From a checkpoint of a small mixture-of-experts model trained on Wikipedia.
Size: width 256, vocabulary 2048, 12.1M parameters.
Experts: 16 experts in each of 8 layers, 4 picks a token.
Training: a variant of Adam for the experts, 851M tokens, 3989 steps.
Below are experts of layer 4 (counted from 0) of a mixture-of-experts language model. Rows are named router (the router's row for the expert), gate (a neuron's input weights, with its number), up (a neuron's input weights, with its number) and show model dimensions 0-255. Each number is 500 + 50 x the weight over its row's rms, rounded and kept within 0 to 999. Numbers have three digits each.
After each expert's rows: "mostly gets" lists some tokens that are sent to it at least half of the time. This comes from a sample of Wikipedia text that the model never trained on.

# expert 12
router:452445544496530525496481562558617484544503422425543560445409498544467468517560486623510434506498537371556469513467540590517546427496554483444425570521520557502391494487559459477485487446570554491436537527513476571519587466578454514526459571559592483531471502587523547502563527462500466616445495493458453485535556461507430542423492536511471577521434571566449623511536482517458485412479428488516496526506476438558491467425458531476571473496505498544487598539588538475502495468508515467390539560415440584567517483442500583577444496560566595436443427520530565430472477473501591531513502537511528508445570431547459453551557461584438502603488458408472530425485545500535472487495456490463461559484404453497537507462422537502468498548461411470458451477466447529543553545545483
gate0:494516495459509472398460460454498565557455501474405460490624513536427558457528620531529476524444495541553463446451612571455443516553536485525550493561484457467464497607412532481440529575487505483503614476446610491511502507555624459515546455605449503461523525537470506612485490572461500593556474467534480471387506525520640560567465521508527459450569519511550416573472473520525557529508467498505468503524536531486456410503537534629494584555493461442535562485385497534475531441591485504486482427505517432423383525548519575510572502449489514527565569416477529489466476558444506537478540487517391479502505534503499459571415485531513499428480491503505526578569499532449551557456543559541486447474509521440499490495587566505439525469506577524501560541514605477472530540599459
up0:502549581520479504546454547567465506584594540521494513445583520581405576503417503496472510475522585466464535457548520484541408463516492451402576470450585427491498554556469491398445492456536581517494558492555481471556425544398516445528506423561543525548503520500455532538555503489545425387564443420388425481511485511551497465471467444475469412477551527559501524457607488529446481483549432539446556491510486403521469493582427502528549416391512507467470504515522446490428424457605529539501399452544491456467501422536502454482501494492425493537488484467504600476548465560543489560567519500476487444498524536516628525545464548521599578459558487476481509477558514543473539563491483460508498444528489432527434614399557593584490433557471515562522495480483535503481616478513412
mostly gets: " San", " Mc", " David", " George", "ó", " Michael"

# expert 3
router:449442526470461553533459574585585509537534436432501567465400556524449558547565440583462397509548549444522460517491545545517504463479568496481443578503484584484452494451554461430504481456556519487451533460562470533537543446573460467527480572536547454559491473544517540479518527441515440584427445409477478524539535450518443604467536558497503591545440572490471577527507450571492490419475434465510504546537432424525457469451495530479593446469464471528450609527559582445524480453519484471435539571395434547559516476419498544567444563523607581422454466542536526446477452447524573508525520537486473481402587439567531456536553468550410554579448520464433530431510543487488458441473486456417463547448477442481598491432417525484443462534476433437508470563462414553533537560529537
gate0:507519465450527552508569588571416560450551466495585543438481432498476530578557429538466453494490537476570527462507514405515581455462468428481528471573472485456441449471505548395513485546447465505546508462490525529432513475574530430521504496553594474469441510431468513452539511391502556512515412439494475500432531519573533481488589459461533529459544523519478441477479496507533463492524584461587528404493492487483535485508470461492604557612415473389458409478454527560497474474535598519503480604487510499466463494581593545511483519580550521415468530524603475458533500500532553498554467509454411465556436499482489408540460416477512531463502552503433495372404549459559369552560553459503539566439501492453530467491524540475523506479380488417611436440543566508476550385524510
up0:480537445434440530538372468481551477512491439520497507431522531434545515600492486490446526581444472352511504481497455514431555458412476354536478481455444514576450544525481481418383489525580481528512482519507579423450470464532554435581544490496478474427490498475420453466492544444505453510539477505509537510461527534507514435545517488504499543447552569507419493456488511508501485587490538454529512450477533388527597516468582411505489559606424470584475494440552457636469477444525565545428594521566479457557406488573567528483531558519497473555433498505562491480491533476464441504558514607512461589560451488542529494527505402538517628505455526498434477482453566485496578535554504421594576593579521451427529484514469546550570523486467522466500537494500521439517554531559419
mostly gets: "ville", " Park", " Mu", " Mc", "ć", " Dr"

# expert 14
router:474417540459509509553505525554549528530531451465534549481418499462438458556538459553447388473539539433542438546443578505515500422466556477483443537521458596543457474495540469411475526434599510484416559474510503551497547457548448491519461512516566432533502452593513585474499502451529416589434470469515449475503542435490440567417501534461457600523429527521491594537529476493496497394522447458467486489508451486510454450439435538514608518484470488503484651546528549445534443439495452460411523540370415507553525511417440536596463503489567540437462442506536546434440487475512581477511543527489464499461533435597457448537532465568396566599438503432459496450514575478527448494531481510447410503437444457499549544420442531533441493558503419460483442540472447574551572596518468
gate0:451481493565475537590541566488506449505550482505479607527412460582449509510446543499510452489500442430508439560473446555505553540554507487436468557523430577458474467489471517393442543514581481507507527448536533488480570501481458394521551525454506419435526488483512546520549438511650445527581512486506535506528471493464538468542500480565594441450586473458518566502407527506535516513491488488482469429488492520442446522591492504468461521448518528453469501332603549477423358458531426478471585457534476521558479428535473511483508478504481536543469518498510528493558503483479486537546568454512527483512599494617477464484507565566369571443486409458457512531532535524497589491559535552529449515500398465551456435519519536605484516569550328542503433475613497482542544534400489
up0:471544544528462512504544473506573430489496532489465528508502466509447464500491462518565481514363466502551508461512461460556420525420435535497546532515536411483512488465426445436562533615356471423440467555578424495464485415487468490550489464495592516612452458470524448444518485500497499445412562581537450453494505523542473481426508442499517530490527443509420531460522490423545407488458533488467418444473463471502481541534375489440452513566508451551562520449600555546586496514579433532623524558444513499611462537448501441530522552450504498522492478445543426465517468525471517538429560452498482583527456505545458428506617523421566478439493503345523499476435484523462433528495442515518471587407527522560468504429428515597478398477509434529400533498474501536535536542544420
mostly gets: "---|---|---|---|", " And", " Z", " William", "Z", " Be"

# expert 7
router:477486565465453570551496519524507472554548517472529542394443498555457508519537436549508404452494519442482449561500528504533416501522634556479473531482537523458484518508575452482549465458597504513404572488499534574577566391555463433512493477507547433527477507516554505430548570440587488555510443532515520493609549522506510501518558482432533538542396579527505500524510445469447466462425414482546538519579459429507553519426432508559654504496462485489489528577512507449479460461507454492400512500433458531530524474489520444621392529554468547380467476511527551446460460450520548524583477573425519433413504512479537440499547450579419543474422568436494566432482566484512424490477437463475395493452455486551517514508493519528487469585433437418490487561426441605561528504442562
gate0:418491394429521473401613526486461536502527516493542574417583478500499455479549490528467511455536532471582595550478470552364450527527527514555427611515453435510539602468526585504556502509595578479497507495487444450472484467496539491536563524526573459607525531502411516491557543538597518536438405490517561431497516431533569531482470453458439520453507577338520514481455444461429403513516487446573505544471495428545516452493471453548427532386524478551572542523466545471554445497412622494455525492486501482497491570445562517586472574578463481535577518501498462469563520623515537498480533457467499483506521458504543451467565498527451496430472532491576550563535445425440552460515470525492517575521403438411470527445428525459544519575463458508558439519502516463526439514497512
up0:438532515383573514498477503384538492506499397518474538517519508463487503609505468494460483456607573506564460480534470514485507509480445480468521427446451533476538431497544525515516546524463528488541496550538548409511517580576531563439556523487499507495464547597464429476472523524563511492479494443458466573449577459431387430517442492491437420512451394513473445450562516482607443490498601456475447484576495600472427507412484516515463487597412481492423537493552435494499488476617380503482503530575521590503585474514449585492524502457536548533433477489550531485463464486452485551526578477533449561480467423470421465443415485526430455564441496507453585537476553625588459464598488453529481491496559519554446452564539490464406477522529503406489524433537410451484508445548409
mostly gets: "==", " ==", "Species", " Location", "|---|---|", "==="

# expert 4
router:442431571524467562557483556569533556554505488465560557473459520519449522555525464536521457420541604447500489565416532497563507483458535507480427510532499544477473469460618468406493432489542577518433583461526489532518509495634481409508461555547563439493521434559510605489522538478535431490414476437443493495527485462582495556448498556406475587543472606505393567524561464542491447463437507538549562514542437498479506448487455525587525499442485492441466525556508578486551412454497462515474572547421465521567552450474484516550500510535576567467500510546580535431469470387601514506535511534433475390418590470538553495461565497556494592517437548435487534478539551497496468479461448513473479497524440433559571547468481535514453456605475497462566350577427502558518540540539507
gate1:481574507517444513473453532402477424468476437410481594519482470618488518506551470530490504476526424428474493525569536490472432532512500509389516555494472537508555454513452502510460529505525462519395422446536448428568489498454505502430611462466492502497510570405542538493487551478491488501426448547560511542561507515477433456387454567531477516438432519454467518668493555503440559512416388468471470439536572433496462513375441621495505461581532456551455441462491448539517566518509453481488549481524435544447497572458417398655507506471547528489456485585503490498512405533578523476498482545492602533439610437497567547530596525564510498467551483465552471396464500531502487461540468510504525550446434485475521450528479508473505505502526473509580472526604431438456587537478506
up1:518399485513578435519525414400544354481473509488470458465488521461502541526551537501408498504496539543581472498541540506488505557499573450514441530461531467496524450392496469399543438438579498507506508550446525534563513497504456471532501535494527489541421441556504514584440366462482529478509517488422534548444480546614464533562524513534438437528558472454444571452539503515479489483470477483505508534506492378437459458551533564541496551426570448452505486508500644428548434572542533526491380493490544417471495629431501553436570455519530474539529522560491582510596555520483563522481460490548448538502469533479466560521517423443508407551564571475465513427497502488464567568551465487617455481498514423477525464519536515541505591535393546348532535557484532559571542463542553
mostly gets: " which", " been", " work", " film", " made", " known"

# expert 8
router:484430535506513600490477536593540508545532515428513554446495509506447510600512465545532413444552557430534545524403534485542526467492528518471402565517558550454456445523616478448477380431542546538451548525503483535518555520666448429537436515527598491617474449585491558460565516454543499519453453440457476512557521484542453541440506528485493573507435563505431492542524498539493446423472443494529579561558449471506528414424490547567505456463488493554528500494560576503552455470535542509472544564402499515478533461477556507545492571526549527455458488589536587426547477419583529563559498527480513419457604482523507391517568480554498543548453475441477529447545531457559459530524405498463388512518435445574484540434419533606437504542477492508526421556420472542518556526510526
gate0:540471470390600518474514506547523551593446448503453475528530534543407522495484514504572485414479522516360564489427488534485426561520500594445410490428564470541470513455491494515598495466519595561485478532539482501589499465406441490517569496586519532560465492428532499425556442532476509536495505430434585358454488530527480437471474463531533515428504483446539488440517520537434509474469437525550401445484417466448591476440478537584461506479406538485495492495542501461449473540435582499470565504417532524472470535476529539511443537520525496411438571581513554481572489511464513510581542516523552366435553527523605439505534404562511567442445431415521485464559479453482463434542548521487446524487467533518484495570531526496580473577472559410512509545477531490485443658501445
up0:511466524596410480500453474516494472539514544437542506509502408514500456391525459447497513510557541605594430530464523549516526456425461487582567462454446495451474538489461500472459449475505324450505576527420510509470483534503527462511330517492484454427457411536538525558541569468531486516483546485560376536551489471530481607484473468407410504568509524531380525543541461471435528449467574482461564492514561568509458523542553606510569513494493496460496510511476551526594547555519402515435500529497540453454526525494472547466446483553453530493529398517580598501450583518450520556432567578454385573525513527455524494521491468490467458564599493586492477616465499503515568482494453445540536570515572416606524505467468508562462534528439484490496503538470523543490588477441496
mostly gets: " not", " can", " also", " him", "gra", " been"

# expert 6
router:463425530511514558553467500505575494492496494403494565485416502495435540507516484556493412456575546397496432553401567504570422466506527517453435526486493536474459485488534440434529461475523547455447553479405397551506578491573444418490470509485573459513433430502518573455523509460528445549452516478461464518537536471461451577440467519514482488553436534483469567570521454509491472456520434464573515539552477448538498472431453567539548510497508488485468519624516582468478440505574521552475498524417410555574463497439549530616430475522510604449392465574583529498450488472526590575539494520462422522407539478549519428533547443574435536536478500408491522409469589433493502507418474474491430523455464435505533517402442567485445505597438405457515400555468398526489572527496548
gate0:617467517551454522535429497444509596512561539496571526533332512409491521551564386506530530584522442480524435543423567541482428523494513538444508561560479485454491472456571525479552486419497512511500513500524532406507525461481433400445484420449440458454483511438511517494457501494549493491519537539492521430441529551474417408482566531431509478508523467427552543452460511389523463405598494522576491448590517364456527595469479473481521561445486574476547568537482617496554488504499510528482519504452476514490516482431449650501459501458447486417475485515475417482503537519536454440538425434513430483479508527480467532442398551582528449400479541527522554514474545458493482492563507523513448490380478534451483527558441497523507509559617545527466504591553545569490579433455552
up0:544425508555567585561506397494383569447456556454504563527488466451543470400483485443573492525505471463485478447540426462487495539453487505474501550492530449514626468525483508341434458485476492504515485504505499483478564557499517538548484507477532514447477549534493601515538604453545541492552556518374448461563447529518456497476511575391461465427519508568587460531434523462380509573521417551536475464558523496468459532454477599371435528467512452517464512533493591492530500564486452461460423436454489511556488494419453488488529413430488471362515381483481478490585531543559427536496517502474556405503517535539463497500471516480475518463430572555467538529541443365516486504542466404518503414399514554511504501558511549550514480481476480533473462516441496579480482500475356
mostly gets: " over", " more", " between", "″", " other", " York"

# expert 9
router:488518598446432491586484530546538549511554499488571537440460532504451516615554468597518444423507574482459497556459598535529511408522530497439453521545520549529474506444538459519478425384568497501465551477495467516552542441582489447559445531538571485560469432554538578524514496478541490527496454516419476493529516415527450541508510618491462509556474550570475531526568438508519488430404455490508552502549454426504474531500456596531538445472503504479405507565534521470552426455563491505423575529476379495522553489448527468609453566528519592395445423495523533461432400448602587554568535532460492411420543476483535445510567453541485514563433562442436508476593512493584481498448481447452457473479449394537561530489438605462460418540498428470522447538482484528530550488514543
gate1:535468541416505432581466520519514493508529457479508531517521488567442551451591542531532507520551523496510519540497503531490521555478430491467550534522450507427459547420519484470555441456564451470430617536596464540481553582486540463543510534444518489507538435620441532485492499475494478472504541524509435483463603605527563590386503547602562519490529537508477518497500421414453581468555560528461628528431463377562527518504555491469518433543499521502489599504461560472514494436489505446499555505497471428440492483412500487573445525470420489549542456489585661520472465502483499552357548478476398554512471567411576425485469470521526489446485500446500513537479497437547494486574479598466459528500445416560469548415511503468471548518485555491651453478462529466542574532615535
up1:501509515541440508496559496537479468473412476418464486559496469523467402533430463502460426450530509473471445427509494475570485532537598492490549526585466392500485518567537472481539492538518561453545425490505514580503444484549488436483398547554532492508453486444460506514517487543536558545461496495507471524540433508488372499508538534464445461338634532535475620569434489539483420498538442582492464587433532516506492497467417661539474453437457409597572500570479554448407556442463458493457463579428406524544523598531510521565508476600608517518516501418522498513507476419587469484527566537542559395452560436598538475536527499539473512545552432485430480457531529523520540544445475459523427482471533495466431492524494490599480472502434454523469462467533538516493505518426567
mostly gets: " during", " where", " after", " when", "–19", " through"